Below are experts of layer 4 (counted from 0) of a mixture-of-experts language model. Rows are named router (the router's row for the expert), down (a neuron's output weights, with its number) and show model dimensions 0-127. Each number is 50 + 10 x the weight over its row's rms, rounded and kept within 0 to 99.
Before each expert's rows: a language model's description of what the expert responds to. This comes from a sample of Wikipedia text that the model never trained on.

# expert 30
Pieces after P / le. Word pieces following a capital or lowercase P, especially "le" as in Pleasant, Pleistocene, Struggle, rifle, Examples.
router:37 54 40 40 50 51 52 41 61 65 53 48 71 52 40 53 59 56 62 44 52 60 63 53 37 42 59 44 41 55 49 48 44 58 51 56 62 44 62 48 48 57 59 58 40 42 42 58 68 48 65 61 52 39 40 53 35 54 47 38 43 45 66 23 46 67 37 53 72 67 40 43 53 47 44 42 34 59 60 47 58 43 57 38 41 52 18 46 50 38 53 58 66 42 63 36 42 43 51 53 48 63 42 34 53 37 42 62 58 40 34 49 57 59 40 50 61 26 53 53 41 53 55 62 45 53 53 62
down1:38 45 34 59 48 44 45 52 56 52 60 51 56 37 53 53 41 35 49 52 43 71 40 37 53 55 35 54 67 48 45 52 53 49 46 57 62 55 59 41 59 60 76 46 46 54 44 57 53 46 34 40 61 42 45 49 55 58 33 38 53 68 44 40 39 56 47 49 53 41 58 63 48 65 61 44 44 37 49 42 49 46 55 44 43 50 57 41 51 52 68 36 59 49 52 67 52 66 47 41 58 73 66 51 62 40 39 42 39 43 37 74 36 60 41 56 47 62 45 20 45 56 30 59 46 59 61 60
down2:47 49 56 46 47 29 58 40 54 52 45 59 40 66 38 60 44 50 28 34 56 42 58 58 69 54 56 46 61 47 63 39 62 37 54 41 39 60 33 48 63 53 48 40 51 36 53 67 46 34 52 45 40 52 65 68 47 56 64 51 54 42 48 49 40 47 43 51 43 65 45 52 52 46 61 46 43 34 33 63 46 40 36 49 46 56 47 57 46 42 32 63 60 46 53 57 67 39 25 64 59 48 38 53 55 54 34 54 47 53 50 52 65 65 53 43 41 66 51 71 44 41 60 47 47 60 73 42
down3:43 60 67 53 44 55 54 46 42 62 55 66 67 47 63 31 60 58 74 49 65 46 50 40 52 30 44 65 39 61 52 52 44 64 59 34 41 56 42 45 47 55 62 52 63 50 57 66 61 57 58 62 43 51 49 42 49 52 56 53 60 39 46 48 37 46 40 33 54 51 55 57 29 49 44 60 70 54 52 48 41 61 54 59 48 62 73 53 37 44 39 48 54 48 54 53 42 51 43 51 33 55 43 47 52 51 67 33 53 78 72 40 57 52 59 53 55 43 48 80 48 48 46 49 54 51 49 40
down4:50 45 43 51 57 41 51 55 31 46 52 48 63 28 37 57 44 42 53 56 59 58 41 50 61 61 37 33 48 35 42 46 49 32 34 43 60 57 59 38 63 34 55 52 50 57 48 34 49 42 58 64 52 55 44 57 57 53 49 46 42 50 59 50 66 61 41 49 57 39 69 50 52 60 56 67 46 55 36 55 39 31 30 42 52 47 23 44 34 55 61 61 57 53 50 46 35 61 57 46 58 50 57 52 54 40 49 67 41 51 48 44 41 47 50 70 23 47 45 31 58 38 44 31 60 46 59 53
down5:39 28 69 56 50 47 60 51 46 33 37 55 54 52 55 37 57 53 41 43 45 43 61 34 44 26 62 51 54 60 58 53 43 66 50 50 29 61 49 50 61 48 48 67 32 48 53 66 32 63 43 64 49 65 60 37 49 65 47 65 62 38 49 56 46 38 46 61 50 72 42 59 37 47 55 53 41 61 40 63 55 41 38 48 57 30 44 61 43 45 35 35 44 50 56 47 63 55 48 48 62 46 55 41 36 54 59 52 65 50 37 37 45 47 28 37 40 50 47 54 51 52 38 47 44 52 55 42
down6:37 45 33 77 51 53 53 47 46 55 53 48 56 42 34 72 52 54 36 49 62 74 36 57 34 51 69 69 50 52 37 62 41 42 37 48 39 53 52 45 44 50 62 51 54 54 61 61 34 48 61 37 67 39 51 55 45 47 42 51 56 47 51 52 74 42 68 47 54 49 60 41 62 47 43 56 41 46 51 42 37 36 39 55 56 35 46 37 54 54 52 46 47 39 58 68 55 54 58 53 53 56 47 50 30 60 61 52 44 69 52 58 33 47 40 62 62 59 60 38 55 46 33 60 60 61 47 45
down7:44 54 70 60 70 48 62 54 32 61 54 45 57 64 55 43 50 43 47 53 40 56 71 68 54 42 41 51 57 53 45 45 41 53 31 59 42 37 42 47 53 45 55 53 38 65 41 56 40 74 46 50 49 53 38 42 49 46 36 50 63 47 44 55 50 57 47 44 56 54 63 51 56 58 56 66 35 62 44 42 61 35 55 40 36 57 53 44 51 47 63 38 38 39 40 68 53 56 41 35 34 66 44 41 48 68 58 56 38 60 54 62 58 60 64 62 57 59 53 70 47 25 38 45 63 42 46 60
down8:49 53 53 48 35 66 59 51 48 65 45 40 70 65 73 46 49 51 40 29 51 59 48 61 42 64 43 39 51 32 54 60 53 45 47 38 56 48 48 50 37 38 37 57 36 29 42 53 53 55 65 39 49 53 50 54 40 59 52 50 36 41 41 66 51 61 41 50 52 47 49 49 29 48 46 47 47 50 35 26 61 57 56 54 49 67 53 54 60 58 48 67 46 55 62 64 62 50 56 40 29 62 59 48 58 46 59 57 59 43 68 44 60 51 54 45 64 48 67 63 66 32 50 44 39 48 35 52
down9:61 72 44 55 53 57 44 57 41 29 47 64 57 52 45 51 47 60 57 42 46 52 40 26 50 61 60 51 49 63 45 45 52 36 60 60 42 69 56 66 57 50 46 50 45 51 52 37 55 47 58 62 50 55 36 59 52 44 55 41 35 46 60 61 73 56 51 45 57 47 47 44 55 54 43 55 41 60 53 45 53 65 51 54 63 28 44 66 52 59 37 59 56 64 64 39 52 37 72 65 13 46 43 47 55 34 42 44 54 36 45 42 60 66 48 58 37 51 55 61 46 65 43 53 51 48 62 44
down10:54 72 44 45 53 54 38 54 55 66 59 41 39 47 59 49 48 35 55 47 46 51 50 42 60 37 23 40 74 53 54 53 52 67 33 46 57 32 44 44 42 57 42 49 56 50 50 45 40 50 63 43 57 49 76 50 56 42 46 67 40 48 49 62 33 49 50 47 58 47 56 70 68 50 45 52 58 70 52 43 46 71 37 60 53 28 47 55 50 62 45 69 58 46 43 37 55 45 60 44 50 57 47 40 64 50 54 55 65 52 37 62 52 64 39 47 59 59 64 43 25 46 49 55 44 56 45 48
down11:53 52 47 54 55 46 46 52 69 61 52 65 57 48 44 65 37 51 27 62 49 59 79 58 57 57 45 70 32 51 51 39 53 32 30 57 57 63 47 38 43 63 52 56 52 31 39 58 40 50 54 62 45 49 40 35 50 41 53 42 65 52 61 47 50 53 55 49 52 54 57 61 59 36 72 64 54 60 53 34 50 49 55 20 58 37 35 43 52 43 46 47 35 45 56 37 67 49 56 62 57 33 30 56 40 51 43 52 58 47 52 50 59 55 47 52 53 54 33 44 53 43 49 40 52 48 65 55
down12:73 64 53 61 56 41 64 47 36 58 50 68 43 52 36 56 58 67 40 52 45 54 55 43 48 54 51 51 53 50 46 69 50 49 48 44 52 46 48 48 46 45 44 34 39 53 61 42 49 39 37 40 53 43 51 68 60 34 67 38 59 47 44 46 47 37 55 46 57 66 70 50 36 49 44 56 42 44 42 57 64 55 57 59 24 45 44 61 36 45 49 33 51 56 63 52 57 44 52 70 48 59 70 35 45 42 41 33 55 48 49 52 63 80 53 46 56 65 37 46 33 50 36 51 41 45 56 38
down13:57 51 59 41 47 55 72 46 57 50 55 54 51 61 37 63 43 47 42 41 48 50 68 57 59 47 48 60 43 54 36 63 47 57 29 74 36 53 69 41 44 45 44 48 51 51 54 48 38 56 53 59 53 45 77 51 47 65 36 58 51 55 58 48 47 45 60 47 52 37 43 48 47 40 49 72 47 63 48 42 48 43 62 52 50 58 39 66 48 56 36 50 47 40 51 50 55 61 54 52 42 52 65 39 63 73 55 71 45 52 63 59 49 44 31 51 46 45 46 27 50 33 53 77 50 30 44 63
down14:54 53 47 54 49 55 46 28 54 61 60 63 55 74 45 49 52 43 48 58 52 56 27 57 49 50 61 48 47 51 38 62 48 78 57 47 48 56 75 47 59 51 42 43 48 46 58 61 65 51 47 46 53 32 55 35 46 58 54 45 63 56 49 64 23 61 45 25 54 58 54 53 45 39 52 53 39 48 65 39 57 58 52 34 30 58 42 47 43 50 44 57 51 42 42 64 49 41 51 59 33 60 48 41 39 36 58 45 55 66 65 43 59 65 47 51 59 43 52 38 50 48 44 54 36 57 75 45
down15:54 46 64 48 55 46 46 42 50 55 63 56 55 41 54 55 25 45 64 50 62 49 52 58 45 70 42 51 52 49 45 39 36 49 54 49 77 45 49 46 51 67 48 56 61 27 44 54 37 42 49 44 66 54 46 42 51 37 52 43 56 43 46 50 58 66 59 51 44 46 39 46 53 48 45 56 52 43 40 62 61 55 24 45 39 58 57 48 59 71 52 56 43 53 39 49 64 42 69 52 36 74 40 48 47 27 49 51 53 52 55 40 45 59 72 52 36 44 27 40 69 41 59 40 34 49 47 40
down16:61 54 70 60 49 51 44 62 52 43 51 53 54 38 53 48 46 62 33 40 61 40 51 39 70 61 45 54 33 68 62 44 47 52 33 51 33 51 57 44 45 57 34 52 64 50 37 31 54 55 49 58 47 57 52 44 51 60 54 56 41 36 49 37 54 35 50 54 32 63 61 46 22 56 62 49 62 50 45 52 39 49 43 56 49 34 58 42 41 41 48 51 57 65 40 44 40 32 40 53 35 47 55 54 34 70 59 43 45 60 39 42 50 25 49 37 55 54 44 57 53 49 60 41 40 39 31 51
down17:22 59 48 51 70 49 49 49 40 37 70 51 52 44 55 42 40 62 39 46 60 41 43 38 44 46 36 56 47 45 54 60 44 58 38 59 55 70 50 51 38 66 35 50 52 68 51 71 33 59 66 60 54 55 66 50 57 52 41 48 55 35 41 45 68 37 62 60 51 53 49 37 37 69 42 45 58 58 48 48 49 43 40 62 53 44 58 50 50 71 47 51 53 51 55 36 44 51 43 64 62 47 35 61 31 55 53 50 63 41 45 59 65 44 58 47 42 54 36 51 44 53 67 66 45 51 57 67

# expert 39
Name-internal fragments. Second pieces of proper names after a capital initial, like St-anc-u, H-anc-ock, Win-ston, E-rik, in tables and lists.
router:38 54 52 50 34 54 39 44 43 67 60 59 43 54 38 44 44 56 66 66 46 44 49 55 45 51 48 37 44 52 40 59 57 61 47 45 53 58 46 41 52 35 53 39 32 31 47 59 53 39 75 55 48 44 35 50 55 63 59 61 47 54 59 55 67 65 44 48 53 63 70 44 71 58 47 43 37 69 59 46 35 45 63 51 48 41 49 56 29 54 59 47 59 37 73 51 38 36 58 49 53 46 34 56 58 24 40 53 38 49 39 69 55 64 46 49 64 51 55 57 48 56 54 53 52 37 41 54
down0:49 61 28 42 53 45 73 61 69 42 48 42 52 63 43 45 38 47 30 46 58 46 65 53 40 45 37 52 55 36 45 58 56 55 60 42 45 53 59 48 57 45 42 45 53 59 46 44 53 54 43 62 66 40 58 54 51 68 53 47 33 68 61 57 53 44 41 60 49 66 60 30 41 49 67 58 32 56 34 59 55 42 55 51 34 60 52 66 44 36 49 55 56 53 56 36 65 44 38 59 49 46 36 45 70 55 44 37 48 52 55 31 45 69 44 51 40 40 28 45 50 59 48 40 35 47 60 54
down1:55 56 50 61 55 59 48 39 73 61 44 47 45 40 46 51 36 40 39 51 40 74 45 47 58 52 59 42 60 51 29 51 57 69 51 37 53 56 59 39 54 43 53 34 51 52 43 49 51 41 56 58 29 50 41 59 45 57 62 56 54 61 63 53 49 52 41 19 37 53 66 37 52 30 49 54 42 56 53 44 53 44 41 49 43 48 45 65 51 44 59 26 63 47 54 47 34 51 59 47 64 61 62 65 29 32 45 66 41 45 49 51 58 40 63 48 61 41 64 54 44 40 52 34 56 52 54 38
down2:35 52 50 38 40 35 40 63 58 75 46 54 39 47 57 39 43 37 48 50 58 51 39 47 67 39 48 51 52 43 49 55 40 64 58 62 63 37 55 32 37 52 57 42 57 36 59 57 52 43 47 45 67 57 48 53 36 54 47 49 49 63 49 41 35 53 43 44 47 70 50 73 43 57 51 45 65 47 51 32 64 43 34 50 62 61 51 32 53 75 47 65 45 44 64 58 38 36 46 48 57 53 68 39 50 29 56 44 43 40 53 37 58 54 40 50 48 72 37 54 55 58 43 59 49 57 50 35
down3:64 51 47 39 43 42 61 65 66 62 47 45 57 42 41 43 46 26 66 52 60 54 38 64 37 57 72 47 59 50 40 46 39 58 55 51 47 49 48 62 65 53 40 45 54 57 63 42 53 41 61 37 38 44 54 57 60 51 55 54 51 71 54 56 42 46 51 60 51 60 54 42 47 47 49 46 58 46 54 61 48 47 37 53 39 53 30 51 49 53 48 68 54 65 51 73 56 54 75 54 61 60 58 58 53 48 34 51 67 39 55 62 47 59 50 44 81 54 64 34 31 56 47 29 51 53 42 53
down4:40 34 55 48 47 50 41 56 53 40 59 59 40 44 49 27 53 53 61 60 41 58 47 54 57 44 71 39 55 55 40 42 52 58 55 61 49 46 45 50 44 45 57 56 55 27 27 42 58 54 67 55 55 54 57 69 45 45 57 62 53 61 57 52 44 57 60 39 56 54 52 60 34 43 60 54 49 42 50 45 40 48 42 37 58 50 53 35 41 45 65 63 59 48 43 80 68 48 70 46 48 81 43 34 35 42 52 47 62 42 52 40 60 49 49 57 38 47 31 54 57 55 56 34 38 63 61 53
down5:74 51 42 42 51 48 48 37 33 27 49 53 35 55 43 51 63 37 35 55 42 48 55 52 66 63 43 39 54 62 57 39 53 59 47 52 41 29 54 67 53 65 50 30 51 60 47 46 33 41 37 48 68 41 64 52 57 53 63 33 46 55 60 58 38 28 48 40 38 62 53 70 66 42 43 63 45 64 53 52 58 48 64 43 39 39 48 42 52 48 41 45 51 48 50 50 41 48 56 55 37 34 46 32 48 50 65 35 47 60 55 54 38 46 56 51 65 36 53 50 45 44 42 53 53 48 68 40
down6:48 44 62 62 51 56 65 47 48 53 45 50 50 62 43 51 52 47 31 42 30 60 45 48 45 71 62 40 56 29 37 53 59 44 71 48 50 41 48 47 72 48 64 44 65 67 43 52 36 52 37 43 63 37 60 48 65 42 35 50 48 45 33 54 29 49 58 49 58 67 55 32 67 42 50 53 62 41 44 51 48 54 55 65 40 46 55 59 63 54 60 45 32 54 34 50 50 64 56 49 53 36 65 51 65 39 51 57 48 65 54 60 54 58 50 59 48 57 66 72 42 43 44 52 41 63 58 46
down7:41 35 40 46 51 54 50 39 50 41 64 56 57 22 53 51 61 38 43 57 34 45 56 63 37 62 36 55 25 52 45 50 20 48 52 53 47 43 57 60 60 53 52 57 50 40 35 32 43 54 47 44 47 47 54 52 52 44 53 57 49 52 49 62 63 45 42 51 63 50 44 51 55 62 49 46 54 53 73 46 38 42 64 45 60 43 39 46 44 31 53 57 58 56 49 41 41 55 62 46 59 37 49 41 45 51 62 69 34 49 30 62 51 32 65 53 67 46 54 57 24 59 54 36 55 40 45 39
down8:37 43 41 39 57 48 66 52 49 51 31 45 66 47 44 61 41 52 49 55 32 52 67 54 47 29 48 67 41 62 46 56 40 43 34 37 26 38 67 45 37 48 44 58 44 56 48 51 37 53 44 60 34 52 47 33 63 57 50 56 54 48 57 32 44 34 59 39 52 48 48 50 56 59 54 64 40 66 45 49 39 46 53 64 65 36 48 41 47 36 53 44 57 48 78 53 47 48 47 40 50 42 44 47 58 68 67 52 67 46 36 53 66 57 43 42 71 46 40 51 49 49 36 53 54 41 53 37
down9:32 70 38 55 66 44 60 53 47 46 35 47 53 56 45 40 58 42 63 42 54 40 48 44 53 48 64 49 56 72 49 43 46 56 68 44 45 42 52 57 55 53 30 52 43 53 47 59 60 45 44 54 49 44 65 50 43 36 61 36 43 39 52 55 64 46 57 57 34 48 35 51 50 43 40 48 35 62 39 60 44 60 54 58 51 45 44 56 47 66 43 44 51 51 43 36 68 61 37 48 68 61 50 61 44 47 45 28 65 60 58 71 46 48 41 30 28 37 54 46 48 54 63 22 47 43 35 50
down10:58 26 52 39 39 52 29 38 48 46 68 46 44 44 71 37 48 56 46 58 76 49 59 54 50 64 53 66 51 59 59 37 62 52 46 48 56 37 57 44 42 62 32 53 49 49 42 63 48 64 50 42 32 53 52 54 45 72 42 57 51 57 59 38 63 72 60 55 64 37 49 59 59 47 58 42 37 48 57 47 54 57 45 39 55 59 57 53 64 54 68 69 44 43 39 61 55 37 52 42 59 59 57 55 40 49 64 54 40 63 51 44 42 55 46 73 46 41 32 45 47 42 63 45 42 56 52 62
down11:43 57 66 54 56 38 54 63 45 48 60 52 56 32 55 56 35 37 46 52 44 60 45 59 46 46 58 29 64 42 46 56 48 52 48 63 69 47 58 41 48 53 63 43 57 49 50 53 34 44 41 46 62 48 61 56 37 55 29 59 48 48 59 65 51 42 40 55 40 50 37 54 56 54 41 56 55 53 50 37 55 42 39 48 66 58 58 67 63 51 50 61 44 37 55 48 62 47 52 61 52 58 68 41 30 42 47 40 33 53 29 30 36 35 61 60 84 63 48 62 52 64 51 55 64 56 53 57
down12:57 51 55 42 42 49 45 29 51 51 39 62 54 62 54 52 39 73 64 65 53 55 55 43 43 41 66 63 70 50 52 26 45 42 55 40 43 42 52 55 39 55 48 48 51 68 59 47 67 55 59 49 46 53 59 54 45 52 55 43 60 41 63 37 64 53 71 57 50 59 66 36 50 46 61 60 62 36 57 58 32 46 37 38 50 64 47 46 56 28 47 50 59 60 34 51 56 39 45 44 72 33 51 54 30 46 53 61 54 49 56 34 56 50 63 46 68 51 41 52 43 44 69 59 44 42 39 49
down13:58 41 61 55 53 59 32 56 60 46 36 37 63 50 37 64 32 62 36 41 66 52 61 68 45 54 53 58 52 52 62 37 41 24 39 64 34 47 49 43 46 63 57 62 55 53 55 58 53 44 42 44 23 64 39 54 37 61 52 38 68 51 37 53 57 45 33 46 48 47 37 48 65 69 50 64 55 41 47 57 47 60 49 45 40 47 47 47 47 37 42 58 53 52 56 52 58 51 55 65 66 41 51 64 57 62 57 58 57 44 36 51 34 36 53 57 31 53 50 46 45 52 30 50 42 45 56 60
down14:32 57 40 50 57 55 44 53 37 29 52 49 59 43 43 62 60 59 61 47 44 49 60 52 48 43 43 72 52 58 71 54 39 47 51 56 31 55 59 55 53 71 53 59 52 45 51 52 64 56 49 62 51 58 61 41 46 67 41 58 56 41 54 30 59 34 60 47 36 43 50 47 48 65 61 59 48 55 56 58 47 35 61 47 54 48 40 62 43 33 46 48 54 41 61 56 42 57 35 68 80 40 31 37 36 60 48 53 56 65 59 49 57 45 43 28 43 56 57 43 56 50 48 36 36 60 39 49
down15:40 59 46 43 37 51 62 42 50 43 44 41 56 53 35 59 53 55 53 28 40 36 37 61 44 52 34 54 41 51 47 47 54 54 40 57 58 52 60 42 38 58 20 64 38 44 43 75 39 50 38 52 59 49 51 48 66 44 52 32 45 28 48 56 45 53 51 59 62 43 46 48 60 45 48 67 24 60 74 51 47 50 53 44 53 55 43 59 52 73 58 50 44 49 43 55 45 43 49 51 38 42 23 46 49 54 62 47 56 41 64 39 29 61 39 48 54 47 63 48 66 54 49 44 55 43 58 53
down16:42 47 53 62 64 27 52 43 69 40 43 38 53 35 52 49 51 45 45 43 45 35 46 52 57 45 52 50 48 48 57 59 43 61 24 49 58 60 43 60 71 52 32 57 61 40 55 36 46 51 47 49 58 40 31 49 32 37 44 53 51 54 47 65 49 40 57 59 45 50 51 51 54 57 35 58 42 36 43 60 59 42 45 54 49 45 52 47 45 65 69 39 39 43 28 62 55 57 57 50 55 50 49 42 58 58 38 56 68 46 59 38 48 66 38 53 66 49 79 37 48 45 39 68 53 60 40 31

# expert 33
Mid-word pieces in names. Middle pieces of foreign or uncommon names and words, such as est in "Balonc|est|o", "Pal|est|ine", "Kopr|iv|nica", plus Thai bytes.
router:37 54 57 52 50 59 41 30 59 68 46 46 50 44 34 62 48 50 52 45 38 46 54 61 54 52 53 57 31 56 51 56 36 45 52 54 34 50 39 31 70 60 53 58 57 46 33 46 60 61 43 49 57 46 47 49 38 39 61 56 55 61 61 42 63 62 41 43 64 68 37 37 65 35 63 43 43 47 55 56 45 40 46 56 69 44 48 56 36 51 63 51 60 49 38 48 55 36 44 59 53 58 50 55 55 29 64 41 52 57 40 29 58 56 48 54 65 28 65 56 47 49 43 72 55 36 32 55
down1:69 52 62 51 57 58 60 54 51 36 34 67 58 43 47 33 50 45 38 46 41 36 32 54 70 40 56 39 48 63 58 46 64 42 55 30 43 61 37 60 59 46 52 49 64 68 52 61 54 54 57 58 45 56 33 28 66 58 50 42 46 36 51 49 57 63 52 43 35 44 46 47 41 59 42 59 52 44 50 60 41 47 74 50 57 71 59 48 42 50 53 47 50 60 43 41 61 59 43 47 51 57 35 34 40 73 51 45 52 39 45 46 60 47 33 58 48 40 53 64 45 24 52 49 47 47 52 61
down2:58 47 55 43 57 57 48 40 49 73 40 37 61 47 45 60 45 50 78 39 64 49 52 58 57 45 57 53 61 49 51 28 29 51 56 33 44 46 53 57 55 60 57 45 64 50 44 48 64 53 56 73 63 50 52 43 58 52 67 36 56 38 58 47 53 67 55 45 54 35 45 47 32 47 57 58 32 44 46 60 49 41 55 59 46 46 41 48 62 45 56 45 56 47 51 67 52 55 64 26 51 51 51 63 49 56 50 48 40 45 49 45 36 28 67 58 51 51 46 47 69 45 60 16 54 52 53 60
down3:50 49 58 48 47 67 71 60 55 54 40 60 65 39 45 43 61 47 49 48 45 48 62 56 44 62 56 49 49 55 51 38 40 52 50 28 63 35 48 52 48 50 56 51 71 58 40 57 57 62 37 45 37 58 56 51 34 44 41 68 48 59 49 53 42 66 22 43 40 40 34 61 42 59 41 51 48 49 37 44 65 53 50 57 68 61 38 57 47 41 53 37 41 46 51 51 46 47 44 52 70 47 53 56 61 48 60 32 51 43 33 51 54 40 61 59 49 71 68 53 59 49 42 68 50 79 48 39
down4:62 53 47 53 57 45 54 59 39 61 56 46 35 36 61 54 54 35 68 54 51 66 41 66 51 46 48 47 54 36 40 33 54 69 51 59 49 54 44 44 55 59 67 54 51 55 40 40 38 48 39 56 52 39 50 47 56 51 52 46 20 55 50 58 78 63 51 45 50 52 62 57 58 38 46 39 45 40 55 58 48 46 49 48 46 41 66 24 38 50 42 65 61 52 40 69 49 49 45 39 43 69 51 45 47 35 36 56 57 47 68 56 64 60 60 49 66 27 49 61 46 47 46 51 71 43 50 55
down5:50 44 62 30 45 52 52 36 65 44 54 45 40 63 52 57 48 61 48 45 41 34 57 49 53 56 46 57 46 47 53 34 46 47 62 44 34 29 52 34 33 59 27 47 59 43 47 44 75 55 58 46 50 57 50 39 62 28 54 51 53 55 48 63 59 34 55 56 29 27 53 58 42 52 66 50 43 51 53 56 30 54 40 40 57 44 67 55 32 61 56 50 50 48 48 55 45 54 45 37 55 34 45 47 40 80 38 61 62 51 36 50 44 49 48 47 34 63 36 61 49 41 55 57 46 47 44 49
down6:46 71 41 59 49 52 58 39 60 68 28 54 55 54 53 42 33 53 61 46 44 46 51 55 57 50 43 59 49 50 55 40 53 49 51 69 52 22 52 42 66 49 70 50 62 50 63 45 47 45 43 47 63 38 42 66 55 33 47 64 69 50 53 47 43 59 28 44 53 40 39 48 36 57 40 48 57 43 54 44 49 57 62 29 64 39 57 65 50 47 60 56 49 64 46 70 54 47 36 34 44 57 58 73 54 53 54 50 44 42 55 54 43 33 49 68 39 44 69 55 59 62 50 41 48 51 47 51
down7:61 59 52 52 26 54 48 36 44 71 56 55 54 45 55 41 52 46 63 41 43 48 39 50 62 42 47 49 52 53 45 51 72 42 45 45 76 37 53 37 75 71 37 40 62 41 58 55 50 59 34 33 56 44 56 41 50 31 45 59 57 52 45 71 42 73 31 49 42 41 44 55 49 44 60 41 48 51 46 52 48 38 63 53 45 51 46 53 53 42 60 61 61 51 61 48 52 50 55 54 57 58 63 50 54 38 45 48 57 45 47 54 58 68 54 48 77 37 74 57 55 58 50 62 41 41 39 41
down8:45 54 64 73 46 54 50 35 39 64 52 51 51 41 36 41 47 49 47 49 41 61 68 38 41 65 69 67 39 39 56 48 44 48 42 66 33 51 57 34 52 34 68 61 51 44 60 42 33 44 68 51 52 42 67 64 48 41 55 26 60 47 56 57 60 46 68 37 38 39 48 47 36 61 49 48 54 67 44 54 46 50 40 56 37 43 47 38 47 31 66 58 43 57 60 48 51 50 46 40 59 49 54 42 42 52 51 52 41 62 62 54 55 39 44 43 56 55 56 64 45 53 66 48 44 47 49 75
down9:59 58 44 30 43 40 57 44 52 55 60 41 57 62 51 40 49 56 61 47 51 37 42 50 44 65 75 65 49 57 56 42 40 38 58 34 42 37 38 49 59 47 48 39 66 37 42 35 47 36 36 58 51 60 39 64 47 41 47 50 42 62 55 44 50 43 44 41 65 51 58 54 49 61 45 53 39 47 58 55 49 58 38 44 44 46 35 49 36 47 67 68 50 51 72 43 52 79 65 52 69 40 36 57 43 50 43 48 48 44 43 43 46 49 53 77 66 55 55 51 56 51 48 36 30 42 37 58
down10:39 48 49 53 55 31 59 38 60 62 43 59 52 60 49 42 45 46 66 50 31 59 43 47 46 36 52 56 33 67 69 48 66 38 30 52 37 58 48 66 45 66 36 48 43 62 42 48 58 58 62 46 61 59 47 28 47 45 45 62 47 45 47 53 42 46 52 41 59 37 49 41 61 41 29 57 47 58 27 62 46 45 51 69 48 54 59 50 54 51 48 28 44 51 47 46 58 50 42 48 68 23 50 51 46 53 45 42 61 60 39 40 26 50 53 48 55 55 59 56 62 59 49 48 38 36 38 48
down11:60 60 65 47 51 57 42 45 40 47 38 56 39 65 52 36 52 47 45 45 46 56 54 38 44 62 51 58 65 48 45 55 44 65 56 63 43 50 39 59 62 48 50 46 46 64 52 36 56 39 60 50 45 52 44 54 60 52 47 50 60 54 50 50 59 62 29 62 60 53 73 54 53 63 48 36 49 45 34 58 48 45 70 28 34 56 41 52 63 65 56 34 48 60 58 50 58 40 60 33 40 67 38 50 39 45 41 45 34 41 62 44 61 63 61 54 35 43 74 60 51 47 57 48 45 74 66 33
down12:36 56 57 48 46 47 65 59 40 46 51 37 76 50 51 44 47 62 63 54 67 44 56 53 79 52 49 62 38 62 64 57 50 61 29 49 41 43 57 45 46 59 37 36 63 54 42 55 21 49 62 50 64 42 52 39 46 46 55 55 50 62 63 35 43 60 40 53 53 49 46 63 74 46 49 63 65 52 48 58 45 50 64 55 45 48 65 61 51 44 65 44 43 34 38 44 50 68 46 51 38 41 52 40 42 56 45 55 49 52 60 59 56 37 47 61 68 52 46 51 74 57 53 39 40 45 42 47
down13:51 38 54 66 49 51 51 43 40 67 36 42 57 41 59 45 45 38 54 54 56 62 36 26 66 61 64 42 51 46 26 31 51 34 51 64 45 48 50 49 54 53 54 58 55 37 48 43 66 59 43 39 58 39 24 60 58 27 52 49 40 51 52 53 46 56 51 38 44 43 63 47 31 56 49 52 58 42 69 38 44 52 59 56 58 51 59 29 48 42 54 53 41 56 33 52 47 59 57 48 44 62 52 57 40 36 45 43 48 25 46 54 37 34 46 71 51 64 52 47 57 58 51 61 65 50 49 51
down14:30 48 47 58 63 45 47 48 47 35 34 39 36 43 46 42 49 36 42 57 59 52 50 49 63 41 48 50 46 58 39 51 49 55 47 39 31 47 59 48 49 60 44 57 53 45 61 53 38 29 70 56 59 42 55 55 56 46 51 49 57 58 57 46 63 39 54 41 60 32 37 33 47 30 50 58 71 46 48 49 43 50 49 51 62 31 39 60 48 61 38 43 50 55 63 50 43 55 52 30 49 49 40 37 45 59 61 58 56 43 49 56 60 49 43 44 56 68 25 69 39 52 69 79 64 47 57 39
down15:61 67 55 42 61 41 41 55 44 60 57 49 64 28 51 39 58 36 38 46 40 48 50 46 37 51 43 40 48 39 38 49 58 49 66 57 57 36 41 52 48 45 72 48 47 53 47 63 31 69 57 43 56 56 70 47 56 53 39 60 47 57 54 54 43 55 32 52 45 50 50 47 36 44 49 43 51 55 58 65 49 52 35 23 51 54 71 44 38 61 45 56 50 38 61 52 40 47 56 43 64 65 61 46 55 52 53 34 45 48 28 50 50 52 73 48 55 49 43 57 67 68 60 61 57 69 63 51
down16:51 50 51 51 46 50 40 53 22 57 56 71 38 42 43 43 57 44 46 45 53 42 49 43 42 46 38 35 55 34 37 55 36 53 51 58 46 40 49 42 47 32 63 49 34 36 49 44 46 57 43 46 39 53 43 50 58 52 45 61 45 45 54 41 65 73 42 53 49 67 60 54 42 33 41 38 54 37 61 29 65 62 63 34 43 57 65 42 41 42 53 60 57 64 31 49 48 59 49 51 40 69 36 43 32 27 50 32 60 38 53 51 60 58 62 58 48 37 53 51 43 45 40 57 55 44 56 48
down17:57 43 60 58 80 49 46 51 55 64 41 61 47 52 67 57 44 37 64 47 57 37 53 68 42 42 58 60 59 60 29 46 56 43 43 64 49 28 49 48 54 54 46 69 56 55 57 63 54 61 56 73 55 50 52 40 47 31 62 59 60 60 58 51 47 49 46 30 47 46 47 52 48 53 39 54 59 52 46 54 45 49 42 24 61 51 36 53 53 52 48 52 59 51 56 59 46 45 55 53 53 70 52 38 44 56 55 41 56 62 42 59 47 52 51 47 77 52 36 36 66 72 38 41 30 54 51 55